Below are experts of layer 6 (counted from 0) of a mixture-of-experts language model. Rows are named router (the router's row for the expert), gate (a neuron's input weights, with its number), up (a neuron's input weights, with its number), down (a neuron's output weights, with its number) and show model dimensions 0-127. Each number is 50 + 10 x the weight over its row's rms, rounded and kept within 0 to 99.
After each expert's rows: "mostly gets" lists some tokens that are sent to it at least half of the time. This comes from a sample of Wikipedia text that the model never trained on.

# expert 6
router:70 61 58 56 47 60 56 49 39 57 61 40 44 57 53 53 54 47 63 54 40 48 45 52 58 54 41 30 45 38 53 49 41 45 42 43 48 32 52 51 55 34 36 44 35 41 55 49 43 43 54 50 42 58 50 50 39 62 50 63 65 72 43 53 51 47 54 57 39 54 50 56 72 42 68 44 51 58 62 38 55 42 45 52 27 48 70 69 39 37 69 35 50 38 45 64 71 58 51 43 45 38 43 41 65 62 52 58 51 47 31 64 51 63 56 64 72 50 56 60 59 42 55 48 30 49 46 50
gate0:47 58 39 76 29 59 39 52 52 45 40 60 36 55 42 42 62 62 49 43 46 53 49 50 47 60 60 48 44 40 32 38 39 56 44 35 51 48 60 63 39 42 51 55 49 44 39 54 61 48 47 75 50 53 43 32 41 51 46 59 49 55 49 39 58 34 47 53 45 63 55 51 37 55 53 46 42 46 53 51 57 28 49 61 57 57 56 63 40 35 73 35 34 46 58 50 68 48 50 65 42 47 54 43 78 46 46 48 69 46 35 60 47 53 58 53 67 45 61 59 27 48 51 55 65 49 58 43
up0:50 37 59 56 40 56 64 53 37 61 46 45 53 52 33 44 37 54 65 38 51 45 47 49 50 54 47 31 42 55 47 62 46 30 63 50 43 52 52 63 39 61 54 64 52 38 48 48 46 51 43 62 49 44 45 54 26 43 67 53 49 31 47 52 59 66 39 62 59 56 57 57 56 65 76 55 35 57 59 45 39 42 49 35 59 54 37 43 53 51 35 34 47 39 48 39 45 61 54 35 55 28 53 42 53 56 47 68 52 39 60 34 51 53 60 65 58 68 48 44 57 61 76 58 53 46 54 38
down0:66 60 77 62 51 50 42 44 42 51 37 43 39 47 42 50 53 56 54 47 42 25 54 48 50 49 54 43 37 58 41 49 49 50 45 32 60 42 53 55 48 35 49 50 36 42 34 35 68 43 42 62 48 47 84 57 56 54 35 55 58 46 41 35 69 39 48 46 61 48 57 58 49 65 37 33 48 69 55 60 46 44 62 39 61 50 39 51 56 53 65 33 51 67 43 54 62 54 35 43 51 53 44 41 48 49 56 52 46 60 55 67 38 59 52 58 56 49 45 46 53 29 36 49 37 62 60 49
mostly gets: " Art", "а", " education", " commun", "и", "о"

# expert 14
router:57 56 70 65 54 63 53 52 44 69 63 56 47 31 49 51 40 57 58 37 37 71 57 48 52 66 37 46 42 55 38 49 45 49 54 37 46 52 49 35 64 29 51 49 45 63 50 45 50 46 51 34 34 51 46 26 36 55 35 49 62 51 47 60 54 53 50 60 49 74 59 43 53 45 67 42 57 57 37 41 49 57 27 50 53 47 51 64 41 42 40 52 67 48 52 63 64 64 49 47 42 61 43 54 56 46 41 44 41 33 57 61 50 33 69 48 45 42 42 62 49 46 71 49 38 49 46 44
gate14:48 46 68 51 51 55 32 50 57 43 61 42 55 34 55 50 32 51 64 34 52 47 48 55 45 36 44 53 61 45 37 45 55 41 38 58 68 37 53 41 75 37 44 52 33 36 45 55 46 54 59 47 38 36 73 61 71 74 49 38 50 55 33 44 60 50 53 51 53 47 50 51 41 48 46 55 55 60 58 46 39 27 59 52 50 52 67 51 37 61 42 52 33 59 58 38 53 40 61 62 30 61 46 54 55 44 58 59 58 56 32 58 51 38 35 51 55 55 65 48 50 53 70 56 46 51 53 56
up14:47 53 57 49 43 63 48 34 52 31 48 37 46 45 52 61 53 54 52 28 37 42 53 55 35 41 54 42 52 34 58 55 46 56 50 48 47 47 57 58 37 61 47 29 41 77 47 44 46 40 54 48 56 49 30 72 62 45 41 50 59 37 53 57 42 58 59 63 42 51 49 34 45 51 40 73 58 38 54 48 67 45 49 60 54 64 37 64 44 43 43 49 65 45 35 38 52 42 35 52 51 73 35 59 54 54 52 43 42 73 51 53 56 53 55 46 51 50 61 59 44 63 46 26 56 60 62 35
down14:54 51 64 46 44 31 50 34 37 48 50 50 60 42 59 49 49 42 43 55 47 38 40 65 57 54 67 50 44 59 53 64 63 41 42 44 66 58 40 50 59 38 54 37 53 46 46 53 42 52 48 56 35 48 43 57 45 41 43 49 39 52 58 61 56 44 69 53 49 32 62 52 66 48 69 49 46 56 51 49 47 54 23 54 52 45 58 58 50 47 50 69 59 47 46 61 54 56 38 59 50 30 38 32 38 62 49 45 43 33 74 33 66 58 38 38 28 53 53 53 57 41 35 35 42 49 52 28
mostly gets: " (", " \"", " =", " (19", "(", "′"

# expert 5
router:47 45 51 51 36 47 52 57 50 46 51 60 55 65 62 46 62 74 55 46 49 59 40 63 44 54 59 34 57 43 48 47 41 48 40 40 54 44 58 49 57 48 54 33 54 42 63 45 46 61 41 24 18 52 50 46 37 58 39 60 56 57 37 41 58 57 50 67 50 56 56 39 61 42 57 40 48 69 63 46 34 56 34 46 53 32 48 62 42 34 50 49 58 34 59 52 66 60 47 48 52 48 49 46 71 50 62 47 61 52 41 69 54 61 60 61 43 56 54 58 60 57 58 23 36 44 56 59
gate14:32 64 41 52 54 41 50 56 45 37 54 68 51 46 45 52 49 62 54 56 61 76 47 58 42 61 48 37 48 34 57 41 49 35 29 44 47 52 39 38 59 62 57 41 31 52 54 52 44 33 40 58 33 34 52 49 49 34 42 49 43 57 52 46 52 41 37 49 55 56 41 56 36 41 49 47 40 67 49 45 35 64 53 52 46 54 37 34 53 52 46 43 33 33 39 40 62 54 42 57 50 57 65 44 55 34 63 50 38 76 61 38 39 53 43 53 61 40 34 57 42 41 42 44 42 36 47 65
up14:45 61 36 49 39 49 46 43 53 36 32 24 53 42 49 56 66 32 57 39 48 49 45 40 61 44 50 48 49 35 58 36 21 38 71 39 45 55 45 61 59 45 46 39 36 45 51 33 46 50 47 55 48 50 53 51 43 48 40 34 57 47 37 52 80 64 52 55 45 48 51 63 52 54 55 42 61 54 53 66 52 45 53 51 50 50 47 40 25 66 64 47 52 61 63 38 62 50 39 40 45 50 45 36 45 52 56 32 39 60 50 48 44 51 51 53 32 71 52 38 37 39 48 49 45 60 51 59
down14:37 66 36 57 41 44 52 57 48 43 51 60 61 50 51 41 44 41 57 49 56 54 69 44 28 43 36 66 60 69 67 51 77 32 57 49 43 55 69 54 52 50 45 66 42 44 46 45 58 29 57 49 59 56 55 51 53 38 67 39 59 45 62 49 45 23 63 64 57 54 45 40 53 46 54 46 41 68 37 51 68 41 58 55 44 46 64 43 51 46 55 40 50 33 40 60 45 47 40 51 58 44 56 53 42 62 47 53 44 58 66 46 64 44 46 40 52 56 44 42 60 42 33 47 60 28 51 43
mostly gets: ")", " st", ").", " ==", " sp", " tr"

# expert 13
router:59 56 59 61 34 72 57 42 38 51 59 40 43 36 68 61 57 60 60 40 43 49 57 63 48 50 42 39 52 40 42 30 50 33 53 53 36 40 61 44 59 43 44 49 39 52 61 51 48 53 40 58 40 44 46 31 33 51 58 55 56 64 53 47 63 57 40 41 34 53 48 43 56 47 49 51 55 74 58 33 49 59 43 61 42 36 61 48 48 38 33 58 67 51 50 67 66 65 56 43 53 38 48 58 46 48 52 52 66 29 56 54 66 55 58 66 61 77 43 41 54 45 55 44 43 40 54 49
gate11:53 50 58 56 43 68 44 45 50 58 43 51 27 50 51 50 58 28 38 29 26 47 36 58 43 51 58 43 58 56 59 35 48 49 47 47 47 37 63 52 62 41 40 42 29 47 39 43 48 61 53 52 41 52 59 48 56 36 50 41 21 54 55 35 73 53 40 44 40 57 50 51 64 41 48 62 68 64 49 47 62 51 40 34 40 44 56 37 46 46 48 42 40 49 50 53 60 46 54 34 42 65 37 40 50 51 41 38 71 31 48 45 49 60 47 33 49 56 46 57 48 41 41 64 57 41 42 49
up11:53 33 54 60 44 54 55 49 48 46 65 39 32 61 46 42 37 57 45 44 59 44 39 57 49 59 31 62 71 52 45 33 46 50 46 59 56 55 48 39 68 46 58 59 58 51 41 58 49 39 46 53 55 45 45 48 42 59 63 49 44 61 48 42 58 49 48 72 48 49 50 63 62 70 65 67 38 50 58 53 43 64 62 40 63 54 52 54 22 54 37 63 53 61 45 51 48 44 26 42 70 39 47 35 37 43 55 67 61 59 38 47 39 56 46 60 72 36 39 57 57 58 57 45 42 44 50 45
down11:43 46 48 56 46 37 52 61 45 30 50 40 53 56 32 46 52 46 45 59 58 54 59 53 50 64 56 47 59 51 41 47 44 45 59 56 47 59 53 53 50 27 54 50 53 49 51 48 41 46 46 37 50 46 49 37 48 63 62 38 63 72 40 87 44 68 47 53 53 40 43 65 52 51 60 37 47 47 44 40 51 67 45 53 44 60 28 43 37 32 46 57 71 53 51 46 49 47 53 54 53 53 65 67 59 30 71 39 42 54 28 45 44 54 40 31 66 45 55 56 45 47 43 37 51 39 61 57
mostly gets: " Bar", " Har", " Ber", " Mar", " Wal", " Ben"

# expert 0
router:54 38 63 60 41 54 56 65 53 46 63 49 38 28 74 48 50 49 60 46 41 60 59 64 65 60 37 38 43 44 63 35 40 39 42 48 38 47 56 57 71 43 64 48 54 48 73 47 55 44 43 37 53 62 51 27 51 64 48 56 62 63 57 46 60 67 39 62 47 53 50 49 66 54 65 26 47 45 69 48 56 50 51 38 53 40 60 67 37 35 51 42 43 59 51 57 47 69 64 43 46 45 52 49 52 60 46 56 43 43 58 67 62 61 54 51 63 49 51 55 59 56 44 58 50 59 51 60
gate11:38 51 64 73 46 54 63 67 50 59 61 38 54 49 55 52 32 56 52 48 58 48 57 54 50 72 42 30 50 42 32 65 38 52 48 54 44 39 78 36 62 42 49 52 59 61 57 47 59 44 38 56 42 53 61 57 58 46 61 58 38 54 57 56 51 64 61 42 41 55 49 49 50 62 37 44 45 52 47 69 53 45 45 45 62 60 61 47 47 47 50 55 52 18 33 40 38 51 59 66 31 51 36 61 50 67 53 53 55 48 51 41 73 36 53 51 51 48 49 45 38 50 54 72 54 53 59 53
up11:41 47 64 39 52 48 48 51 63 67 54 61 62 43 51 47 35 41 64 31 36 38 48 45 48 28 58 46 50 57 56 46 53 58 38 68 52 47 40 48 37 58 47 30 63 51 60 70 42 52 37 58 37 44 56 71 71 35 53 44 34 51 54 53 60 49 57 59 66 19 43 43 38 46 46 52 38 44 43 45 45 66 55 54 48 38 70 53 30 55 54 45 41 35 54 59 46 47 42 38 57 39 30 58 56 46 48 53 40 50 47 55 48 41 42 44 49 58 50 60 56 51 55 50 34 52 53 36
down11:38 50 46 35 47 56 42 52 61 63 53 58 43 43 60 43 39 48 67 50 51 61 40 57 30 39 40 43 61 47 52 46 61 42 38 47 33 50 36 58 46 65 41 48 57 29 49 34 44 39 57 63 47 42 35 64 60 51 47 37 62 56 22 52 56 53 35 58 56 54 48 37 51 38 51 46 58 55 39 39 56 52 68 60 49 56 65 53 46 69 60 57 48 61 63 57 32 59 50 36 52 34 57 50 43 48 22 62 47 47 60 56 52 46 54 50 50 50 61 45 47 39 60 20 45 44 46 57
mostly gets: " the", " The", " his", " their", "The", " its"

# expert 11
router:61 43 61 58 34 60 77 65 38 50 43 49 52 44 52 56 36 49 59 46 57 59 27 61 57 52 36 45 38 47 47 40 34 61 45 42 48 62 72 53 55 50 49 56 41 50 60 44 56 50 51 46 40 47 46 35 54 49 38 54 48 60 32 51 49 49 39 55 45 61 61 36 59 36 59 44 34 70 49 47 52 50 26 54 33 41 50 50 39 41 60 48 57 40 48 46 59 43 48 36 56 38 40 46 53 47 73 57 39 34 41 52 69 31 48 54 56 56 45 58 60 46 45 32 51 43 63 68
gate0:39 52 54 50 31 47 49 59 40 47 46 62 48 69 49 44 53 57 54 33 56 68 52 52 50 54 48 50 52 51 61 54 52 60 47 39 43 48 59 64 73 64 54 55 44 41 49 51 49 55 39 75 45 53 59 47 48 52 37 60 59 36 32 38 43 36 39 58 36 49 60 48 59 43 52 34 56 60 65 59 53 55 28 44 18 26 50 46 61 30 62 57 45 63 49 50 50 60 52 50 55 62 46 56 38 50 53 62 45 37 48 44 54 39 42 42 43 35 54 46 59 49 29 70 39 54 54 36
up0:34 50 57 43 45 52 52 61 49 48 63 33 42 56 47 54 59 63 72 62 53 61 39 44 69 47 57 58 41 48 49 56 51 55 37 55 45 47 37 49 56 49 64 59 64 40 54 45 61 70 73 41 52 63 47 51 40 36 52 44 57 73 64 50 51 56 50 51 46 64 41 37 50 39 55 63 55 39 38 54 37 44 37 50 47 59 55 33 35 50 60 47 48 71 50 47 45 48 42 18 56 49 59 46 29 41 39 30 47 46 39 41 49 56 67 51 47 40 46 44 62 57 35 54 42 55 52 64
down0:54 26 55 51 49 40 31 57 55 69 36 48 35 58 40 65 57 48 45 43 42 66 38 63 56 46 65 44 70 40 49 55 64 34 54 64 54 50 58 43 55 56 61 38 46 48 51 41 43 57 67 34 41 37 34 46 47 46 65 40 53 53 51 60 47 49 64 43 33 43 51 50 47 59 60 40 57 67 49 43 54 45 52 63 58 55 40 56 46 50 47 64 57 51 33 42 55 37 39 37 62 63 54 74 49 62 50 47 43 49 53 45 44 52 52 47 48 45 59 51 36 47 36 38 47 38 84 56
mostly gets: " S", "ers", "os", "ities", " people", " has"

# expert 4
router:62 39 62 67 59 58 43 54 38 48 60 57 53 47 60 58 59 66 70 34 46 56 33 55 62 57 25 44 53 41 67 53 26 52 53 52 44 40 46 29 51 49 63 44 56 50 59 38 34 59 39 29 52 60 21 50 41 48 51 53 61 45 46 43 60 51 47 44 35 55 62 59 47 56 50 42 43 70 39 38 49 39 49 56 51 46 67 61 49 37 53 37 43 57 53 67 50 52 53 53 54 35 39 41 48 66 57 55 51 48 50 59 62 37 64 55 54 48 52 54 43 58 52 36 40 35 57 53
gate15:56 58 40 35 48 48 71 58 35 66 47 49 40 48 58 50 34 56 52 40 59 55 37 54 50 58 52 51 47 48 42 48 56 78 61 52 44 44 64 61 45 65 47 58 67 59 60 44 54 66 54 45 57 65 58 39 45 61 46 64 64 58 55 42 43 48 52 55 47 50 62 25 53 58 64 48 52 67 64 53 41 50 67 43 53 39 45 47 49 25 44 65 45 51 51 58 36 31 46 34 62 43 69 61 54 49 58 57 48 38 51 44 50 37 37 38 64 43 64 40 35 58 53 67 41 51 48 56
up15:51 49 50 61 53 43 64 49 47 62 38 46 32 37 48 45 36 59 65 50 32 39 63 48 72 49 19 53 54 45 43 57 45 52 61 61 52 55 47 42 42 56 66 42 47 45 55 73 48 32 46 38 49 46 52 52 58 47 38 65 37 60 67 61 53 38 48 36 53 46 72 46 48 28 47 59 49 38 49 43 44 67 62 50 33 48 48 45 57 51 63 58 33 37 62 45 48 53 25 44 39 46 47 44 43 59 36 61 40 46 44 39 50 50 50 47 53 59 65 52 62 63 58 59 59 51 42 48
down15:61 68 44 57 58 43 67 55 41 69 63 45 49 47 51 50 26 46 62 64 59 59 49 42 51 45 56 44 45 60 53 45 57 47 46 60 56 72 37 50 62 63 38 61 53 41 59 42 31 33 53 50 36 41 55 48 38 61 39 65 30 36 42 39 57 40 69 53 50 49 68 42 48 60 39 32 36 52 55 44 46 58 41 57 50 46 56 44 55 32 30 58 41 61 56 65 54 39 42 56 50 42 46 47 56 58 61 55 62 47 51 33 65 43 58 59 43 63 47 36 48 41 36 58 61 39 56 45
mostly gets: " from", "),", " and", ",", " &", " with"

# expert 1
router:60 41 56 57 41 57 61 53 42 52 59 57 44 44 38 55 62 52 47 42 47 61 46 59 61 67 42 47 52 52 58 41 52 58 56 31 42 44 51 36 50 43 57 49 41 41 61 49 41 40 35 35 41 52 50 51 52 39 37 52 50 51 50 45 60 46 47 66 46 41 55 23 50 37 54 32 41 52 75 18 39 52 53 60 33 42 68 43 43 41 62 50 53 43 53 55 49 51 55 33 36 50 47 39 52 49 53 55 55 39 49 63 47 41 61 72 52 56 71 74 64 46 71 48 49 32 45 43
gate14:51 64 53 46 51 44 55 59 44 48 50 75 48 55 32 47 54 43 59 59 56 48 30 50 61 52 52 56 49 39 49 30 50 39 48 37 58 45 40 52 44 54 53 27 45 38 56 41 50 40 57 32 58 79 30 58 48 32 38 43 68 51 54 45 55 46 45 45 49 35 50 44 59 57 38 47 54 55 45 63 49 53 31 59 55 50 50 57 31 58 62 65 51 38 41 56 51 36 57 67 26 59 50 47 41 44 41 43 50 55 57 52 43 44 39 45 76 55 42 33 48 57 43 65 50 30 45 48
up14:37 48 37 41 56 46 55 60 43 39 53 54 50 42 51 54 53 32 36 73 43 60 53 56 42 38 46 46 54 43 41 52 52 49 40 31 55 17 55 48 39 37 50 47 66 44 54 49 52 61 58 54 32 47 45 69 56 60 39 47 45 48 57 57 28 41 37 53 56 38 49 44 75 63 50 50 58 55 30 53 46 56 43 48 57 34 49 48 61 55 41 54 65 51 40 68 48 40 47 57 45 39 43 47 44 35 46 46 46 44 57 33 54 48 43 36 46 25 55 61 49 37 39 49 66 68 63 53
down14:47 56 51 28 66 34 46 51 66 58 62 66 49 42 40 57 33 23 46 60 62 56 47 53 46 53 53 65 57 62 52 60 57 57 54 39 60 49 49 60 59 70 61 50 51 52 68 60 53 64 54 60 43 49 56 39 50 45 53 51 39 36 65 45 38 59 31 47 50 57 64 59 23 45 39 41 51 35 56 53 49 55 51 39 44 44 51 35 33 45 55 62 46 37 51 43 56 35 62 55 28 56 50 34 59 41 46 50 53 38 39 65 51 62 59 36 56 53 40 65 57 47 50 43 44 55 39 55
mostly gets: " f", " ", " con", " re", " se", " creat"

# expert 12
router:41 44 54 50 45 56 54 57 55 40 58 56 30 41 59 51 54 64 68 52 39 51 35 46 40 59 46 47 61 40 52 36 39 44 40 46 53 53 70 35 53 49 64 50 46 59 53 33 47 46 51 42 40 52 37 37 37 45 57 72 67 61 33 48 57 51 42 61 38 51 63 29 53 32 56 47 51 42 47 36 46 63 55 60 38 41 48 61 38 50 40 53 72 39 37 44 50 59 58 49 48 23 48 44 57 66 69 52 44 36 60 53 54 47 54 61 45 63 72 45 43 40 53 48 47 42 61 63
gate11:48 48 71 54 40 43 64 42 49 40 43 65 44 38 52 50 51 68 38 37 66 38 62 61 40 49 61 49 49 58 46 50 52 45 53 51 45 45 44 33 57 35 43 60 52 59 44 30 61 55 39 65 68 64 37 66 49 54 31 50 33 48 45 46 49 46 44 56 49 50 54 27 46 42 53 59 63 65 46 52 46 38 44 40 56 51 50 49 64 45 55 57 46 40 46 50 29 42 41 51 44 41 45 44 50 56 35 79 44 37 46 46 37 38 67 37 33 42 43 52 57 62 53 67 39 33 47 45
up11:41 56 69 42 44 51 44 37 61 60 35 52 55 47 60 65 43 40 47 54 55 55 33 46 36 77 45 40 71 61 59 36 43 32 55 57 45 56 45 51 46 49 53 59 60 56 49 65 61 41 53 51 48 46 40 36 43 33 49 61 45 52 46 69 64 64 37 48 45 64 46 50 55 57 50 76 55 42 53 36 50 57 66 46 78 55 45 67 57 49 47 59 47 62 55 45 60 51 56 41 44 59 16 50 46 42 58 54 63 55 56 34 51 43 61 51 44 41 50 51 48 65 39 52 46 50 51 47
down11:54 42 38 56 59 38 49 48 57 48 54 55 56 40 44 67 62 59 37 42 34 40 51 52 54 45 60 53 65 45 49 49 36 49 53 42 44 58 63 43 52 44 41 71 59 56 42 64 44 52 36 44 55 38 40 32 63 41 31 50 42 47 45 37 46 64 55 46 52 41 41 62 42 37 64 65 53 52 47 51 44 45 59 59 51 66 43 58 61 33 63 33 58 52 62 39 34 63 46 50 64 62 72 45 56 35 55 56 53 51 30 63 56 55 39 44 48 62 49 45 60 21 38 37 52 54 30 54
mostly gets: " be", " it", " he", " are", " a", " not"

# expert 7
router:47 57 54 54 55 46 47 80 48 45 66 48 45 31 55 57 77 53 49 34 49 57 19 56 54 67 40 40 48 25 45 30 49 54 25 39 43 42 53 39 57 47 48 53 47 49 63 42 33 36 49 53 45 48 36 50 49 63 41 60 53 53 56 65 58 54 42 49 52 48 55 56 49 50 43 45 44 46 54 39 45 53 50 34 52 42 59 47 45 47 52 43 55 34 39 48 47 53 61 51 44 44 49 42 73 58 51 62 60 28 64 64 45 48 57 48 55 59 50 64 49 53 62 33 45 46 72 59
gate11:28 63 46 53 53 62 47 74 51 40 52 54 40 47 57 58 58 62 60 42 56 58 39 54 69 57 56 64 50 42 56 38 55 52 53 44 45 48 27 52 46 49 63 68 31 33 50 52 49 38 50 51 47 48 54 53 43 47 47 49 57 35 56 38 38 49 57 49 37 54 56 53 61 52 48 58 48 60 51 62 21 45 47 51 49 48 59 45 43 29 52 46 68 46 37 44 52 62 33 48 44 52 37 54 48 50 38 56 56 33 78 58 38 51 44 38 58 42 26 51 49 39 64 63 56 54 45 72
up11:51 44 57 51 56 45 55 48 45 43 51 46 68 54 39 55 48 62 51 59 57 39 43 62 59 55 38 40 55 60 36 51 45 62 47 70 32 41 60 64 32 45 51 44 46 56 57 45 51 49 56 62 51 46 16 37 47 51 54 46 53 57 56 31 51 60 57 26 56 51 69 21 53 50 38 30 60 58 58 60 46 54 50 48 48 51 39 45 50 45 56 58 36 51 52 44 48 50 67 73 41 67 27 44 39 52 35 64 60 49 44 56 45 42 41 41 47 37 48 44 65 40 53 35 44 53 52 54
down11:42 65 39 43 54 38 59 32 35 44 59 54 51 36 52 50 36 42 65 58 39 60 64 47 48 39 46 54 50 41 43 52 69 24 22 46 46 53 72 56 54 58 55 61 61 52 44 42 49 65 35 57 47 73 39 36 56 60 60 51 53 51 40 46 62 56 47 52 52 65 65 41 43 49 41 60 58 50 54 52 70 50 45 42 51 53 61 51 48 41 44 69 57 47 47 41 52 55 60 50 44 48 39 29 66 52 51 43 34 62 38 55 68 51 49 63 38 54 37 49 55 58 46 39 42 67 53 43
mostly gets: "ri", "lu", "vi", "vol", " bi", "gi"

# expert 3
router:62 47 60 51 49 59 43 41 43 67 46 44 52 37 49 49 52 61 66 43 46 61 44 48 67 61 33 37 47 37 63 46 20 51 55 35 42 46 62 51 54 50 43 49 56 37 52 33 36 51 49 41 56 52 54 52 39 57 56 49 56 63 50 50 64 37 45 70 35 45 54 35 73 30 54 35 49 58 71 43 48 50 29 53 47 48 51 57 47 38 47 40 53 47 46 50 46 53 63 35 51 49 35 56 72 54 66 46 59 39 50 63 48 37 58 58 50 51 56 59 47 25 39 35 41 48 42 62
gate5:46 57 49 51 47 59 56 35 63 57 49 40 49 55 54 62 57 43 74 44 61 36 46 39 61 60 50 53 67 55 47 47 42 67 39 52 53 40 58 51 52 39 32 55 59 63 64 58 67 53 54 51 59 49 43 50 51 62 42 39 49 42 46 47 53 78 57 65 52 69 47 58 42 39 35 27 46 34 52 31 55 44 45 51 55 56 50 50 62 39 40 54 31 49 54 45 47 67 42 27 42 30 49 50 52 39 30 49 60 63 46 58 67 47 46 57 49 51 57 59 45 54 28 57 50 56 34 56
up5:52 67 56 47 52 41 28 57 49 63 55 35 55 58 48 50 45 50 38 44 31 44 54 35 59 49 48 53 66 56 53 54 47 43 51 53 33 52 32 39 51 57 53 48 51 51 55 64 65 44 52 38 51 55 57 61 54 58 60 41 52 48 37 48 48 61 59 63 75 46 33 57 78 52 36 52 49 53 51 64 40 46 42 47 59 50 46 34 44 56 63 52 50 26 52 62 60 60 49 19 56 51 63 44 50 46 43 49 42 57 50 62 58 45 60 36 56 40 50 33 54 62 25 37 54 31 52 41
down5:50 56 39 39 66 41 61 52 72 42 40 46 43 47 51 61 45 52 65 49 56 57 40 41 34 49 63 37 42 35 56 44 59 51 56 51 37 53 58 50 66 70 37 54 55 53 44 68 41 55 54 70 44 51 36 46 57 43 34 44 53 52 42 58 41 66 45 37 52 53 40 52 44 48 45 40 57 49 42 46 48 63 48 58 69 50 62 55 46 54 42 70 40 32 58 58 39 52 24 60 39 53 49 64 51 49 40 51 53 72 72 54 41 43 57 54 39 37 49 53 30 59 51 34 59 42 33 57
mostly gets: " film", " used", " area", " work", " use", " began"

# expert 2
router:55 51 56 60 29 52 60 34 30 60 63 33 53 55 54 48 48 61 55 52 43 60 51 40 43 61 51 49 50 41 48 44 43 45 39 38 54 54 58 52 50 41 46 52 42 39 61 37 57 23 50 48 51 53 32 39 54 54 51 51 57 45 34 39 68 48 40 52 49 55 46 57 49 47 47 28 60 50 40 37 46 49 49 64 69 30 57 50 45 36 47 36 55 41 42 58 50 64 54 43 44 44 47 36 66 48 61 56 46 36 45 55 60 38 92 45 54 65 51 56 53 37 54 45 38 45 66 56
gate12:49 46 61 51 49 50 53 49 40 46 58 42 55 58 40 43 57 71 42 52 52 68 68 35 37 56 40 36 54 29 40 56 57 47 46 50 51 63 49 54 62 38 58 57 65 48 54 52 52 59 43 45 55 50 37 43 32 64 62 50 40 61 43 64 60 49 42 49 45 45 56 65 60 53 56 43 40 39 39 65 46 46 49 48 73 28 56 36 60 31 50 35 62 66 41 50 47 57 59 54 38 64 44 50 50 41 44 55 32 38 44 43 50 17 57 54 46 36 49 44 63 39 63 38 54 58 37 43
up12:44 53 58 32 65 55 34 37 52 58 56 56 57 47 38 43 44 32 59 78 54 61 45 47 57 36 42 36 63 28 52 53 64 54 57 44 46 50 34 40 44 31 49 49 62 75 45 38 54 49 77 54 56 58 45 65 38 34 52 65 51 41 41 49 44 56 38 36 60 55 25 65 47 39 44 55 47 49 46 46 45 44 46 56 64 45 45 56 55 51 57 56 49 42 52 62 53 52 67 40 50 53 54 52 51 55 56 61 44 46 41 53 39 49 62 68 51 56 62 31 43 43 47 50 48 47 34 41
down12:47 56 58 36 62 67 41 57 32 50 29 50 57 61 40 42 54 56 53 59 52 75 51 37 43 53 51 57 64 55 42 49 51 61 40 57 57 41 44 40 35 38 45 59 35 59 60 48 35 63 51 43 47 34 41 60 34 57 53 55 52 65 51 41 58 48 39 56 44 47 55 54 49 33 38 63 42 45 23 36 59 65 56 50 37 55 43 44 50 62 61 41 49 48 69 43 51 59 61 50 55 50 53 48 32 55 40 61 50 42 61 62 45 38 32 48 52 36 66 49 52 56 60 33 75 50 48 40
mostly gets: " de", " ex", " dis", " pro", " re", " ca"

# expert 10
router:65 45 59 58 43 59 58 52 47 58 57 47 37 45 45 59 52 66 47 51 35 60 41 42 65 57 56 38 43 43 59 52 40 35 48 37 44 42 56 53 52 53 52 52 70 59 49 35 42 48 45 46 48 48 26 40 64 49 36 68 54 45 54 53 59 51 49 50 29 54 47 53 54 31 48 38 43 56 57 44 43 65 49 59 36 28 45 50 37 43 47 52 49 45 59 48 58 59 68 12 55 38 38 60 68 53 37 64 52 60 63 55 57 59 58 44 72 50 58 38 47 59 59 41 43 33 56 50
gate8:42 55 61 67 38 51 47 58 61 47 63 32 57 50 58 55 52 43 50 47 71 56 36 61 52 54 49 55 33 38 44 39 68 54 48 23 54 48 54 56 59 44 39 62 45 33 43 51 57 67 58 61 51 62 30 56 69 60 46 45 38 52 58 37 52 41 56 51 60 42 63 40 65 48 38 47 48 55 47 58 65 71 51 47 48 43 50 36 44 54 51 45 30 57 36 44 51 61 51 36 63 50 30 55 65 29 54 66 56 57 42 54 58 54 50 51 52 31 47 50 36 62 52 47 63 45 60 56
up8:55 57 46 40 69 43 38 54 47 52 61 52 60 40 40 64 72 60 65 50 51 58 49 43 51 65 61 40 26 48 55 32 51 47 46 61 69 32 43 52 49 66 54 38 37 28 65 48 53 64 39 36 57 55 43 54 48 39 53 64 63 46 52 51 44 64 48 49 53 38 55 53 33 40 44 62 57 43 49 41 44 54 49 38 60 65 53 35 62 40 47 55 37 33 58 50 56 61 27 50 40 34 52 35 45 53 48 52 46 56 49 40 55 46 51 46 41 40 57 45 38 31 27 57 64 42 45 52
down8:60 60 51 52 36 53 57 38 54 55 60 40 44 31 59 70 55 67 42 50 44 53 51 62 47 34 29 46 46 39 38 56 65 49 52 44 56 40 35 44 54 51 40 44 43 55 20 42 35 42 57 37 52 52 52 53 40 65 53 61 59 59 47 66 42 35 55 51 60 48 50 50 53 34 52 36 53 63 50 55 50 40 48 39 58 47 33 46 51 46 44 36 43 41 46 46 58 40 45 69 33 30 65 41 38 53 52 62 54 55 55 55 54 29 65 54 57 60 60 33 46 46 36 64 39 38 52 33
mostly gets: " 0", " 19", " 3", " 18", " 4", " 2"